Weights of a small mixture-of-experts language model, trained from scratch on English Wikipedia.
Experts: 64 experts in each of 20 layers, a shared expert of 128 neurons.
Below are experts of layer 4 (counted from 0) of a mixture-of-experts language model. Rows are named router (the router's row for the expert), down (a neuron's output weights, with its number) and show model dimensions 0-255. Each number is 200 + 40 x the weight over its row's rms, rounded and kept within 0 to 999.
After each expert's rows: "comes before" lists some tokens at least twice as common just after its tokens as in all text. This comes from a sample of Wikipedia text that the model never trained on. Tokens count by the router's weight.

# expert 63
router,188,218,208,224,247,171,159,201,203,206,199,180,181,161,219,174,200,216,179,199,242,224,130,193,256,190,139,159,190,159,173,213,254,245,230,276,260,169,289,191,231,210,263,261,163,188,219,279,207,189,270,263,118,256,185,222,238,165,209,235,156,220,176,170,216,159,290,245,210,170,212,294,283,228,194,266,159,129,171,150,224,248,173,209,179,203,160,253,203,231,199,185,228,213,207,217,259,212,220,203,131,220,196,195,133,264,198,105,205,195,213,187,198,203,198,175,132,330,147,166,231,217,242,255,198,278,162,177,261,185,180,214,188,232,157,183,213,218,258,243,282,175,189,194,136,184,241,197,152,208,145,126,120,210,97,132,205,178,139,191,192,115,247,207,198,215,238,168,200,226,176,174,181,189,181,163,216,180,148,250,259,166,184,144,170,270,213,253,237,180,221,198,233,180,270,186,114,187,168,184,171,148,173,122,204,201,246,243,183,162,217,61,214,226,179,228,158,166,221,217,211,170,217,207,259,166,204,189,130,172,201,212,213,201,179,154,212,188,201,164,215,194,205,237,247,176,217,228,199,269,184,218,216,202,210,210
down0,304,187,209,209,192,228,264,161,131,157,173,127,188,247,242,222,204,192,152,189,219,226,174,227,138,252,202,162,200,183,176,158,206,244,166,245,142,166,188,207,311,141,205,204,235,197,236,194,222,280,161,160,199,171,173,225,235,296,212,164,216,208,193,99,251,173,189,166,244,149,281,180,235,208,171,250,227,177,193,191,126,161,272,250,219,203,241,294,191,178,187,187,172,146,257,211,240,201,229,211,221,219,213,148,231,213,235,136,191,259,151,208,205,160,189,216,254,185,142,215,216,233,203,257,266,183,210,240,159,225,161,180,204,185,212,239,124,113,173,231,236,235,167,160,189,201,175,176,232,227,209,218,146,242,192,252,172,130,244,103,201,136,221,263,134,226,171,202,214,247,199,138,144,137,183,227,207,245,162,126,234,193,260,207,179,141,131,193,168,283,180,256,193,203,222,179,159,160,165,176,170,185,167,220,251,226,200,234,236,199,182,207,253,121,154,189,226,199,203,167,173,186,138,171,187,234,154,137,173,255,182,171,253,141,191,174,200,198,262,223,224,186,174,315,192,142,241,192,139,200,208,218,246,163,181,210
down1,224,211,117,194,184,253,236,224,174,192,199,269,236,209,204,177,142,214,174,209,134,157,166,196,158,218,249,124,192,223,148,159,143,231,203,200,183,225,266,287,191,146,208,169,155,189,203,133,130,284,169,171,172,242,289,221,244,196,132,199,283,218,228,204,209,189,214,250,218,157,195,220,249,157,309,167,175,253,327,258,136,241,168,205,182,294,160,205,272,112,230,143,165,204,194,215,205,221,239,229,193,172,228,207,147,212,216,213,121,186,140,138,196,173,210,160,180,219,198,210,244,208,238,237,169,183,196,191,140,183,180,172,238,214,156,138,212,232,181,196,243,137,180,222,209,281,228,162,210,203,165,180,212,167,214,254,301,150,185,252,195,218,232,213,145,108,287,203,289,154,226,230,175,223,171,242,155,189,225,243,159,182,291,243,174,154,120,208,241,269,199,202,88,220,187,179,218,233,250,219,190,147,152,188,214,213,209,275,217,241,227,171,229,217,175,197,157,188,188,185,235,158,227,168,186,207,229,170,197,183,211,192,224,222,195,175,238,239,178,154,196,184,193,187,213,241,187,231,232,153,195,228,167,197,209,251
down2,205,109,190,182,112,152,172,192,174,132,221,177,144,103,254,213,199,214,183,198,169,220,228,233,215,212,152,231,148,216,230,208,170,203,222,225,214,159,213,129,278,139,244,225,246,165,189,200,268,187,275,207,210,203,193,159,221,185,280,150,200,187,183,188,192,223,198,136,127,224,218,188,210,234,142,219,218,132,177,202,223,226,219,172,160,187,194,119,185,120,227,127,256,222,203,176,265,241,136,225,158,171,178,320,191,208,169,200,205,163,239,220,177,239,181,200,205,148,193,210,178,222,256,251,170,116,197,207,219,180,254,107,118,169,245,272,154,168,158,265,223,212,219,190,173,193,142,240,245,240,168,235,173,274,162,261,226,277,240,160,264,171,193,229,184,233,129,166,187,261,262,286,197,191,155,174,280,260,226,220,236,177,142,256,207,169,202,187,170,239,177,145,151,204,179,213,187,152,186,181,172,216,266,222,233,244,162,174,173,144,137,195,196,236,183,231,155,211,216,165,229,206,276,275,173,115,236,239,200,204,219,214,226,205,214,201,201,180,141,159,154,261,250,220,190,217,187,161,219,200,244,180,189,245,169,159
comes before: "\n", " The", " In", " He", " It", " This"

# expert 54
router,219,213,231,233,189,148,181,201,220,175,179,172,183,97,180,184,207,190,200,181,178,241,204,222,254,142,146,235,208,122,152,153,206,189,223,186,185,220,231,226,202,230,218,166,210,213,193,232,236,247,238,228,198,226,176,178,216,201,170,218,194,302,169,254,204,210,305,244,207,175,167,255,213,256,171,203,183,141,203,191,179,183,193,118,227,219,155,258,170,231,206,239,179,119,220,144,283,216,186,181,202,269,172,142,135,215,155,209,226,215,230,179,242,215,226,209,162,208,244,212,163,180,160,171,241,228,165,202,211,248,152,176,223,292,217,170,159,194,215,274,262,196,148,177,211,208,200,187,160,166,166,157,165,203,231,181,210,209,131,237,134,149,223,142,230,178,263,188,175,244,221,160,189,181,196,210,266,205,216,261,229,202,267,225,244,188,215,280,227,196,214,105,199,221,103,183,122,197,155,227,125,171,95,176,200,187,210,175,201,175,121,139,190,191,105,256,166,152,311,198,270,290,159,209,187,211,150,207,179,191,173,228,188,276,188,174,280,171,110,208,215,148,209,201,290,156,218,200,109,214,217,179,190,195,159,197
down0,187,186,199,146,256,164,208,256,239,244,267,173,202,272,196,161,225,189,198,222,279,218,200,123,155,160,176,237,214,201,250,260,159,230,160,197,203,241,219,184,275,154,197,164,99,170,168,168,169,217,221,164,246,226,235,230,197,183,205,205,185,214,224,205,235,206,257,182,205,235,159,269,188,167,201,229,176,194,234,194,183,232,138,150,180,188,228,198,87,177,167,155,203,217,179,199,160,191,142,196,195,235,192,190,276,171,236,175,168,202,228,184,218,159,266,178,159,151,174,222,281,182,223,159,205,211,210,216,97,137,152,201,138,270,179,181,111,293,274,164,157,251,239,157,219,187,257,191,207,194,256,202,198,220,147,172,191,229,162,174,264,224,150,238,186,249,157,198,122,244,206,166,171,172,244,207,161,128,188,249,213,205,190,271,205,194,207,211,166,182,113,212,236,268,252,244,165,202,235,181,180,288,219,149,143,188,194,175,242,201,194,167,237,124,159,174,204,227,237,225,226,282,145,207,170,199,231,221,206,195,167,263,187,151,208,168,259,307,132,243,203,206,189,126,161,226,131,174,223,235,217,264,198,122,257,242
down1,188,180,180,225,150,254,238,167,151,176,130,154,186,185,228,187,245,204,238,161,210,207,254,265,177,163,206,219,173,239,175,220,221,201,152,210,170,265,255,220,277,234,213,160,164,215,167,259,206,136,161,212,244,267,205,139,143,217,164,254,224,247,218,239,139,173,132,217,251,207,213,145,275,275,182,219,217,241,280,135,178,170,243,298,216,221,211,232,216,199,233,187,209,224,219,236,177,219,252,254,219,212,177,206,179,228,127,202,274,256,211,235,259,203,180,195,207,261,203,153,224,150,192,173,240,212,204,166,152,202,176,310,262,242,178,223,189,115,180,217,188,163,156,208,244,71,233,243,202,197,136,250,201,127,235,162,186,214,200,176,241,241,255,218,204,213,266,175,246,205,163,250,133,176,185,202,284,246,234,170,222,236,220,218,205,224,206,211,183,180,239,202,226,231,216,137,253,219,217,243,175,137,196,153,265,163,245,157,262,151,189,203,229,156,238,141,243,207,133,207,263,292,241,153,239,156,226,192,172,161,180,256,217,182,179,146,159,214,259,216,205,138,182,224,262,159,165,271,250,221,227,220,170,178,176,180
down2,164,243,141,214,247,162,182,210,232,172,236,263,190,269,241,196,196,173,242,149,196,279,140,231,184,146,209,172,190,175,207,154,189,243,205,186,255,131,203,151,138,204,238,211,176,195,240,203,209,213,179,175,189,207,261,278,190,250,114,219,216,166,223,196,251,230,181,214,267,151,227,247,237,229,227,231,185,158,163,231,216,201,202,215,212,249,221,252,290,169,266,225,262,226,197,216,230,250,219,174,207,175,209,184,217,213,155,263,164,294,202,232,172,243,162,182,245,220,170,285,223,214,230,229,191,238,196,262,204,184,280,213,211,254,222,190,202,191,120,187,183,231,167,121,179,188,61,104,253,144,188,197,170,131,215,238,202,217,229,148,237,216,135,141,224,191,223,236,186,249,174,201,240,222,206,124,226,198,204,185,245,188,251,286,248,214,189,186,192,187,185,225,169,244,151,214,240,206,147,210,108,226,233,193,144,164,192,276,152,213,178,196,149,222,163,197,192,190,186,225,182,141,205,198,103,125,272,259,113,238,222,155,145,170,175,147,193,148,255,197,148,175,174,210,147,164,280,192,177,205,188,267,199,179,157,199
comes before: " |", "\n", " is", " (", "ate", "ing"

# expert 5
router,221,239,266,252,259,130,200,164,216,76,157,213,188,126,240,191,219,195,252,201,278,266,215,206,221,231,154,172,226,163,183,216,253,236,210,247,278,161,225,183,254,213,204,237,175,182,141,196,203,207,355,234,165,171,205,164,203,160,187,202,164,243,115,278,220,184,226,241,288,190,145,221,209,143,181,259,259,158,225,229,170,241,135,145,232,213,178,202,206,271,221,230,241,197,251,189,203,201,202,163,172,155,149,205,144,204,219,210,236,169,250,237,300,218,245,155,211,257,243,183,235,229,153,234,143,226,173,152,224,133,156,198,173,243,183,189,227,236,241,263,247,119,168,160,181,191,187,169,222,148,179,166,208,216,223,171,191,178,279,143,247,198,237,152,197,177,199,155,200,237,207,166,156,153,144,225,233,223,256,264,245,176,217,160,237,214,242,247,197,157,229,189,227,197,207,134,169,172,146,157,199,152,184,133,216,173,189,182,210,138,204,94,217,189,131,253,161,135,235,199,246,178,199,166,207,162,226,190,160,202,201,220,188,166,209,214,233,210,216,191,180,197,251,192,290,220,233,209,198,187,190,98,191,180,211,245
down0,172,208,203,187,212,192,169,212,200,273,209,269,196,184,204,231,221,184,219,150,235,178,237,207,91,109,172,165,201,193,161,229,121,219,218,239,222,155,206,175,257,218,203,157,243,244,248,132,215,153,180,245,115,185,267,224,242,161,214,213,274,171,184,211,234,169,236,200,193,187,175,179,254,243,279,140,234,250,225,180,126,201,256,218,185,232,131,228,131,232,146,126,145,180,173,244,247,215,235,174,166,190,229,162,262,164,156,242,171,210,177,231,218,173,215,228,185,196,212,216,285,195,199,135,182,270,217,239,200,241,220,189,239,222,262,187,178,181,296,246,264,206,205,202,161,242,230,250,179,275,138,170,208,156,123,144,246,146,199,237,209,157,180,248,219,119,183,266,215,165,197,131,250,175,235,190,174,227,225,237,213,184,178,151,117,217,157,229,184,253,190,170,207,185,213,232,172,176,238,148,142,156,130,249,154,178,207,243,173,278,118,151,210,218,194,160,209,246,252,204,288,189,212,234,245,140,140,151,133,160,153,180,220,205,225,195,170,299,216,179,227,199,207,224,129,213,245,208,221,184,201,250,231,209,202,225
down1,214,199,250,212,169,243,184,206,191,194,244,216,219,270,193,164,217,226,204,268,184,265,200,202,229,245,194,179,222,135,203,236,217,189,129,210,123,205,186,253,242,186,229,195,158,184,158,270,208,182,161,194,305,200,139,268,174,117,163,169,184,204,199,205,248,173,172,236,212,182,191,168,153,180,175,263,244,159,177,204,234,239,170,198,202,275,226,232,164,189,219,189,188,275,145,271,232,146,251,158,210,147,93,173,200,245,165,232,169,191,251,209,205,203,214,185,196,197,167,208,262,187,224,210,171,214,190,116,300,214,263,155,165,214,182,162,259,197,230,138,69,249,237,189,310,149,136,198,241,191,173,159,183,212,237,272,191,154,255,245,290,199,134,189,235,251,206,166,222,170,202,181,189,223,180,201,209,136,230,256,239,179,205,123,249,234,228,246,232,157,223,146,215,195,167,233,209,201,225,164,218,208,78,241,159,216,179,196,244,203,219,296,241,158,249,203,271,202,223,223,194,99,211,199,222,262,225,200,172,254,216,213,175,150,241,221,245,201,191,206,215,244,131,154,229,156,188,234,232,232,232,182,197,181,229,198
down2,210,202,213,257,247,246,234,296,158,202,222,232,278,272,221,151,200,207,244,141,254,283,107,161,176,198,240,195,160,158,227,256,182,149,163,192,160,222,257,207,211,205,259,193,230,220,162,177,190,224,245,217,154,176,247,234,202,177,251,216,111,252,123,241,140,210,246,265,240,196,215,227,221,260,240,206,187,193,159,234,256,172,212,206,224,212,190,130,156,205,212,236,202,204,199,125,252,224,120,205,143,149,239,234,216,214,197,186,195,223,165,135,217,278,225,123,233,205,164,177,215,242,143,266,200,228,215,194,202,228,165,170,226,180,151,222,232,187,211,238,173,155,200,210,150,221,224,192,214,144,188,241,314,143,221,126,210,238,168,209,183,153,160,204,241,258,247,131,237,231,229,182,172,225,138,149,154,240,174,277,256,154,200,242,185,220,149,212,182,136,188,142,208,223,197,236,229,183,177,239,186,155,220,237,169,192,213,138,201,213,263,268,217,133,193,171,205,206,203,157,206,138,224,289,241,210,215,189,321,200,158,152,137,272,127,208,242,225,186,203,214,228,266,230,239,252,185,236,179,195,141,194,193,178,224,190
comes before: "\n", ",", ".", " and", " of", " in"

# expert 62
router,219,263,200,258,233,193,181,223,161,149,160,169,233,151,209,198,231,181,236,166,241,262,169,218,197,166,213,186,207,140,200,199,257,225,222,229,239,211,192,184,275,259,168,180,184,230,190,215,225,261,237,223,206,243,174,226,155,191,145,150,186,232,143,219,223,279,273,164,217,207,208,209,237,219,137,210,107,157,258,155,214,253,180,162,159,219,191,272,212,272,176,196,272,202,208,203,213,259,192,187,233,255,145,158,178,235,143,133,274,228,225,213,222,183,200,220,167,175,160,113,204,219,186,230,254,221,163,190,229,162,169,231,202,227,143,167,214,214,236,254,207,208,138,169,153,209,246,191,113,211,190,140,116,187,171,210,119,144,183,181,177,180,257,211,180,174,183,167,189,224,231,213,141,222,146,247,196,146,225,217,189,152,198,115,158,230,172,289,287,174,196,168,245,229,213,144,201,213,169,212,179,148,160,127,168,228,242,258,176,118,167,159,151,187,165,277,197,162,251,238,187,181,179,233,288,161,199,166,115,255,213,225,160,196,230,203,209,212,177,155,245,165,288,219,301,164,230,228,169,187,209,148,188,101,149,226
down0,198,230,249,190,181,213,245,190,220,262,134,196,201,202,214,182,266,123,133,223,193,259,217,191,302,254,184,232,168,170,226,197,136,250,245,229,222,237,190,184,202,237,259,170,242,136,219,220,250,261,211,173,214,169,154,245,152,203,121,205,217,190,142,203,178,196,219,272,168,127,155,188,182,149,182,197,201,241,191,196,215,236,191,169,217,177,197,158,237,154,258,193,180,212,174,228,202,229,252,222,241,121,173,224,242,129,226,196,160,196,211,203,281,230,202,156,177,244,213,182,180,225,151,180,257,176,277,240,270,231,190,194,202,213,233,286,188,198,159,168,163,251,184,205,189,206,187,169,145,235,163,135,251,171,133,145,200,217,186,192,184,245,172,207,183,156,270,261,187,132,185,215,84,156,188,184,155,216,217,226,220,208,221,190,216,232,239,269,210,162,157,215,212,234,238,184,202,92,217,243,229,222,154,233,196,233,309,259,173,173,199,138,246,247,197,207,237,187,222,239,207,274,268,153,243,255,177,201,138,178,297,167,218,213,151,194,273,283,195,175,209,193,198,311,183,250,165,149,245,261,133,199,237,187,220,214
down1,193,233,185,213,175,159,223,173,189,176,211,205,135,223,178,191,219,237,153,221,239,222,224,205,169,163,243,134,263,162,208,219,184,180,228,288,251,243,256,222,256,149,191,216,223,216,161,131,114,206,261,225,162,213,173,187,196,162,248,218,234,261,139,156,184,274,216,213,218,153,173,198,260,236,192,162,169,210,263,232,236,164,163,276,160,164,173,180,276,152,191,217,201,188,259,204,214,215,147,199,148,177,213,218,216,223,184,202,222,247,242,120,133,251,85,165,193,176,176,188,179,233,174,215,194,146,149,210,204,213,297,192,244,223,223,182,258,230,212,137,147,197,280,180,140,104,139,169,232,119,256,175,207,228,257,216,203,236,265,159,245,229,201,155,147,174,277,220,173,237,160,244,226,190,108,148,256,201,218,186,239,199,228,165,218,235,176,275,268,211,195,162,162,198,153,123,209,261,269,232,226,228,177,255,242,158,160,272,226,154,259,168,144,214,175,196,195,185,157,236,156,168,246,183,284,226,215,222,215,229,226,256,143,217,203,189,180,218,220,170,174,169,226,145,218,185,208,313,224,181,207,222,198,185,183,164
down2,173,188,207,242,241,143,167,173,209,234,246,208,165,230,240,236,220,214,245,208,177,197,130,134,224,227,178,209,153,244,195,266,256,201,141,153,113,229,190,219,195,217,173,212,248,175,122,208,200,230,173,200,289,252,215,203,118,250,284,178,226,162,153,205,196,210,223,249,195,156,177,266,110,264,184,218,203,227,207,250,205,249,181,156,262,160,169,216,184,215,216,179,213,239,163,262,198,164,207,169,218,194,222,200,163,256,192,232,214,222,164,141,211,231,210,178,119,140,235,170,247,210,255,112,178,217,93,179,161,220,235,187,87,273,155,161,321,237,157,192,150,190,222,164,262,169,217,250,250,198,240,242,235,196,181,211,281,272,181,251,200,200,189,223,185,193,211,222,179,260,200,224,227,249,196,127,201,197,217,185,182,164,179,302,166,228,206,199,164,219,239,193,211,180,194,225,302,220,179,180,165,281,271,208,190,186,183,207,217,239,164,173,208,259,183,207,256,187,199,224,159,114,206,175,157,177,238,141,132,222,192,151,125,181,193,224,179,193,220,111,158,224,243,171,203,278,188,222,222,168,257,191,218,207,207,254
comes before: " and", " the", " ", " which", " 19", " he"

# expert 11
router,181,205,236,217,244,140,205,216,138,218,175,160,195,193,252,179,205,204,210,192,233,184,147,210,232,176,172,217,185,206,183,195,219,226,242,226,221,174,191,224,228,207,215,259,213,168,182,293,196,242,207,245,160,217,191,247,237,180,147,149,123,231,139,220,245,268,168,294,211,200,185,218,253,260,183,237,224,154,184,225,182,215,171,140,173,161,181,293,159,205,224,236,226,136,210,211,185,220,190,171,222,266,169,221,159,165,173,127,266,183,234,227,227,145,239,194,214,236,235,194,204,252,146,322,218,278,208,172,186,187,200,262,148,221,209,137,173,205,213,245,229,246,137,162,216,168,221,189,200,176,130,175,124,250,110,170,233,147,263,166,230,208,212,182,204,151,198,189,187,235,221,162,126,165,218,220,319,150,131,200,221,128,247,201,251,208,202,168,232,106,211,207,220,195,213,202,130,244,211,188,189,159,147,125,210,160,251,203,159,197,164,142,176,213,106,194,198,169,246,215,237,214,238,153,195,154,183,132,200,289,178,241,227,175,139,180,224,146,162,204,218,117,166,204,320,158,200,203,163,192,195,220,208,112,152,203
down0,189,199,200,199,222,186,193,210,286,185,172,117,157,266,140,206,228,178,262,223,193,183,144,226,216,230,267,224,226,188,184,220,204,106,168,145,264,190,227,248,112,158,185,171,290,196,198,218,207,170,211,225,233,161,227,205,224,144,200,203,179,143,249,148,205,252,261,149,159,239,207,143,190,152,177,216,227,119,164,208,220,188,190,278,181,190,256,112,191,193,255,257,184,116,216,161,160,149,192,205,209,329,130,285,177,210,260,161,262,136,174,210,160,228,199,224,207,200,238,147,240,239,214,228,135,286,271,243,157,234,235,263,142,217,134,223,121,172,176,192,197,147,206,209,225,200,256,192,208,151,257,221,199,214,249,176,153,153,177,201,175,204,198,233,216,245,172,271,240,206,230,229,209,184,234,199,213,238,267,211,212,214,209,264,199,215,177,168,201,217,199,139,210,193,258,187,237,150,263,201,233,174,243,244,256,209,156,223,254,169,211,178,229,112,191,268,172,223,244,153,113,198,189,157,212,181,172,177,244,265,151,294,154,130,196,186,211,201,217,198,211,188,197,229,189,226,164,231,209,224,123,189,168,208,201,185
down1,190,159,269,262,146,216,103,128,258,221,248,210,253,219,190,180,142,198,196,218,193,169,148,278,207,152,246,282,200,183,261,214,173,184,137,155,237,195,213,143,222,242,202,221,205,287,169,234,147,221,224,247,152,255,162,125,252,227,164,235,240,165,190,132,246,189,231,226,224,157,264,180,197,218,193,127,185,145,211,178,193,167,247,185,213,182,211,214,146,144,230,183,216,172,168,271,265,213,202,183,230,179,235,183,207,156,203,137,230,173,104,194,198,241,201,235,215,169,228,137,154,215,189,215,161,132,174,168,205,236,222,284,186,166,179,221,176,175,171,155,255,187,192,190,252,230,145,165,223,252,180,210,203,178,175,183,199,164,149,174,225,209,182,201,249,242,183,251,176,245,233,271,162,195,195,151,170,284,141,200,266,173,213,226,199,249,222,163,240,311,208,197,127,183,255,138,235,182,197,213,186,203,157,170,215,131,155,205,150,300,200,175,166,212,138,220,165,173,183,110,158,171,190,138,120,279,234,189,189,228,189,235,158,224,154,137,239,221,251,237,193,171,266,201,168,205,245,260,235,232,271,171,237,202,202,195
down2,219,200,133,171,188,213,232,245,269,222,188,231,187,151,168,225,147,212,193,198,164,219,161,239,333,197,122,205,225,220,197,198,209,223,144,283,219,226,243,223,273,274,223,255,118,192,214,177,191,311,166,192,206,147,123,188,191,244,183,227,250,236,229,153,168,162,233,235,230,176,222,167,272,151,205,217,251,169,243,246,212,163,189,190,170,192,169,216,241,200,201,239,251,221,174,137,231,194,243,213,151,187,157,233,184,157,170,185,224,235,197,145,161,218,148,193,194,174,229,234,205,164,264,143,175,173,214,186,207,195,235,216,214,277,238,260,151,293,230,122,219,158,179,208,214,154,171,203,92,216,194,165,115,193,160,213,166,213,131,209,258,190,196,137,173,278,153,252,126,193,158,134,184,210,94,169,201,201,208,171,224,185,161,197,200,181,204,136,231,234,179,193,160,188,179,196,210,150,279,122,178,122,154,266,167,172,189,189,223,189,215,143,217,237,182,139,175,216,260,145,193,153,156,131,170,212,192,188,212,222,180,180,168,212,189,183,144,245,156,234,250,170,208,215,220,188,257,180,156,167,216,125,171,229,231,111
comes before: "\n", " ", " 0", " 1", " 2", " 3"

# expert 45
router,190,212,196,181,265,144,199,155,156,214,194,179,187,144,234,169,181,204,229,204,270,276,181,181,230,218,103,159,204,151,152,188,203,212,249,257,218,238,160,194,241,209,205,256,209,202,186,286,210,227,212,239,135,249,121,232,182,155,158,215,167,210,176,214,178,242,220,210,238,130,145,218,244,217,193,227,207,137,141,154,274,202,153,186,205,259,155,227,238,237,210,273,251,137,207,224,223,280,175,148,165,199,146,221,168,185,185,202,236,191,235,193,201,204,179,244,148,165,137,149,196,243,229,197,187,213,127,226,227,157,212,174,199,253,171,125,144,199,216,221,193,146,157,142,227,192,229,185,223,167,173,123,214,170,202,173,205,171,202,187,214,181,219,184,209,221,183,190,140,213,246,132,141,163,170,197,280,77,134,247,251,183,152,151,139,287,263,254,266,129,210,211,224,211,212,206,206,187,190,211,138,186,184,168,209,179,167,236,245,173,162,223,193,187,199,173,163,152,239,302,215,175,134,199,236,235,156,155,133,214,183,218,147,256,170,140,222,136,158,229,250,87,170,242,176,110,235,213,216,200,148,171,163,154,169,218
down0,130,177,164,134,188,179,218,230,268,196,248,108,279,208,210,198,167,214,160,226,256,163,255,265,240,137,191,209,152,256,181,236,171,155,150,223,241,149,114,240,248,173,207,155,166,207,241,187,152,223,198,239,251,221,145,173,252,198,117,131,149,176,178,197,226,155,187,253,166,178,149,156,230,128,159,135,173,232,160,236,226,217,196,208,215,152,277,247,212,258,204,157,147,244,129,272,188,201,159,171,253,201,198,152,175,141,180,227,212,171,265,198,103,166,162,195,229,208,207,153,208,255,193,212,211,192,266,249,205,178,259,248,186,159,211,142,161,166,238,212,209,246,263,182,123,229,196,174,229,264,167,230,176,209,177,192,182,253,118,250,261,261,255,222,245,207,175,229,170,207,182,226,159,282,277,198,196,231,257,217,205,191,151,208,215,252,236,214,195,206,239,214,196,248,175,232,149,241,242,161,207,237,220,144,153,225,134,260,181,208,210,129,220,146,283,246,200,222,213,160,195,208,238,168,239,158,242,218,142,190,186,219,283,180,148,223,190,231,185,223,166,171,200,180,203,186,144,177,152,181,245,241,145,195,216,140
down1,191,185,236,210,176,240,232,172,150,161,134,225,269,262,246,167,92,209,182,154,184,156,265,128,159,190,220,190,117,172,236,226,158,184,215,154,209,281,180,236,151,179,154,244,168,221,209,197,135,187,181,274,174,136,116,232,222,239,141,176,143,242,279,256,146,216,203,166,112,220,167,173,230,171,211,180,194,156,160,217,159,166,287,161,250,176,199,225,189,154,216,197,225,184,199,132,205,232,214,248,226,155,244,212,157,153,146,171,199,206,230,127,147,199,227,203,226,200,188,217,211,235,220,216,221,136,203,212,249,169,210,95,202,182,246,191,238,237,197,172,205,167,193,258,276,214,148,284,228,130,222,201,184,152,210,302,180,211,182,237,125,207,242,204,215,267,186,200,169,178,201,239,186,188,241,144,181,211,195,212,215,203,184,201,231,221,207,220,225,149,159,191,249,206,299,252,263,267,258,215,264,212,151,181,233,185,141,179,233,273,229,165,211,268,168,242,185,202,165,185,219,230,123,166,237,199,162,200,181,173,206,160,247,169,199,167,203,176,218,187,253,220,201,169,235,219,196,284,204,197,106,193,106,214,249,147
down2,219,193,198,208,229,238,182,208,194,172,227,213,213,213,191,153,194,150,205,180,182,151,146,165,137,200,275,246,241,170,212,194,229,255,250,230,187,212,204,177,234,187,247,228,206,201,86,200,177,224,171,150,170,304,239,233,178,225,198,261,221,176,198,203,228,128,145,215,172,229,190,157,237,189,187,162,195,216,185,130,237,203,176,156,276,242,258,169,230,176,132,176,172,187,197,232,177,221,204,156,193,203,150,170,156,159,258,160,198,128,199,217,257,122,151,167,169,210,175,135,226,173,221,220,193,211,184,223,291,218,179,279,227,161,192,200,207,213,170,202,129,264,248,138,247,253,198,94,129,223,163,128,160,155,185,154,220,207,217,221,189,204,228,170,174,173,205,228,170,233,177,260,208,268,199,97,158,168,154,174,217,219,181,94,218,167,216,261,182,213,159,158,280,192,243,215,138,191,161,285,217,117,250,136,194,155,219,207,203,187,181,247,148,189,206,194,257,145,188,203,242,256,264,297,171,252,177,182,223,189,267,244,239,231,241,185,175,259,195,247,162,155,179,171,160,151,205,266,195,212,219,118,162,225,159,251
comes before: " ", " 19", " 1", " S", " 2", "---|---|---|---|"

# expert 56
router,202,185,198,238,308,166,201,231,194,157,211,166,197,143,226,162,184,266,287,223,209,180,178,220,264,217,144,178,196,210,193,192,247,216,252,259,247,254,200,191,216,218,252,229,138,197,175,275,159,226,236,216,174,232,211,191,241,213,182,110,144,282,188,267,215,198,210,270,212,156,132,332,240,197,161,283,174,141,166,194,264,298,195,207,191,202,137,249,195,278,190,206,270,204,242,190,226,254,236,154,218,196,183,175,170,252,213,145,223,190,209,203,224,209,196,167,135,287,139,220,222,244,205,251,202,242,194,178,178,183,82,266,213,264,183,135,153,231,207,219,265,204,176,132,219,188,151,141,205,190,216,202,187,274,185,198,188,196,181,181,128,204,298,170,185,162,211,146,169,210,221,195,128,179,145,232,206,171,200,249,211,207,223,140,179,250,269,186,209,133,223,150,270,204,168,181,222,186,175,186,180,157,152,215,186,192,206,209,179,224,164,87,218,200,160,229,158,170,178,228,229,186,213,197,253,266,210,162,216,185,174,214,183,211,217,154,265,140,165,181,198,202,182,203,226,187,250,213,111,209,163,155,223,205,145,203
down0,174,145,175,142,164,213,138,207,239,247,133,201,207,210,229,163,208,200,252,169,139,225,231,202,259,231,158,141,237,243,187,254,242,194,245,205,227,180,143,96,189,242,155,238,155,267,152,246,145,147,138,157,200,239,233,217,205,232,217,189,283,228,171,189,150,207,135,205,129,191,185,187,193,186,241,129,256,174,289,183,180,242,223,179,213,202,168,189,251,206,119,193,176,204,233,203,176,190,243,209,268,173,251,177,319,170,255,166,273,218,222,115,209,166,206,220,156,186,235,147,213,234,214,130,210,211,221,254,160,163,194,190,247,228,217,183,237,191,163,163,243,225,233,223,208,207,155,224,189,239,169,174,240,211,201,154,212,204,197,206,198,157,182,258,140,211,200,126,189,213,192,241,208,224,244,241,197,166,212,210,167,214,197,165,142,278,242,287,194,196,204,217,218,210,211,276,278,253,187,170,187,239,160,146,255,208,111,182,184,109,200,197,222,223,229,254,281,248,138,210,211,160,281,191,194,167,204,295,274,214,263,123,265,236,183,220,210,216,224,277,196,201,298,175,211,212,210,158,169,190,189,210,249,218,180,203
down1,237,219,175,240,251,215,272,220,171,222,215,209,175,156,153,168,183,236,239,169,224,229,249,282,236,122,165,140,210,219,131,244,243,241,254,168,232,183,169,196,162,169,157,180,246,240,124,213,223,210,211,194,168,232,153,172,229,189,225,204,214,161,134,150,226,221,208,170,142,179,151,219,145,178,242,172,244,239,176,227,243,177,173,112,246,167,269,297,283,168,197,220,186,237,143,203,219,188,194,241,182,233,196,201,209,167,202,242,310,105,265,203,252,166,203,177,123,115,228,176,115,228,174,81,190,226,276,260,222,199,224,178,184,181,237,236,125,229,245,147,189,178,169,200,179,162,182,172,215,229,192,165,207,250,223,143,197,234,99,153,193,214,185,223,240,219,259,222,201,178,212,216,200,231,148,169,214,185,241,199,242,186,223,231,185,223,213,206,301,158,225,285,191,172,213,169,155,192,172,174,157,196,227,138,190,171,111,208,191,186,214,227,159,206,220,212,221,210,173,251,268,191,244,210,224,190,149,219,216,271,221,233,200,98,240,205,143,211,220,162,230,224,190,175,215,223,250,227,226,182,239,123,154,276,247,238
down2,176,169,238,201,196,184,187,211,152,229,204,240,231,299,277,213,194,229,224,177,140,190,209,144,157,181,137,258,245,241,164,218,122,158,161,235,244,236,166,153,175,208,247,196,197,145,210,222,214,164,232,193,266,183,266,182,186,213,187,207,258,188,214,149,196,185,233,259,215,251,236,254,131,206,161,176,146,201,242,153,208,219,174,142,216,177,242,237,264,197,243,223,217,163,223,97,201,157,137,189,206,247,151,200,217,186,165,216,182,177,221,150,241,206,294,172,178,222,193,242,164,181,300,219,221,279,200,211,162,141,223,107,206,240,210,129,183,224,266,252,132,210,212,229,156,218,168,213,217,218,207,104,135,241,174,275,206,182,214,222,251,225,128,216,242,178,184,190,277,117,231,191,196,220,250,169,158,200,185,242,192,188,205,230,180,124,239,226,112,194,176,215,197,199,188,209,215,161,172,281,207,214,240,186,149,286,188,186,186,173,148,230,226,177,167,171,208,153,174,215,232,145,172,89,158,224,223,171,186,177,164,223,184,155,227,162,250,181,125,234,201,166,265,199,200,153,201,161,239,208,174,162,143,309,126,207
comes before: "\n", "|", "-", "==", "The", "==="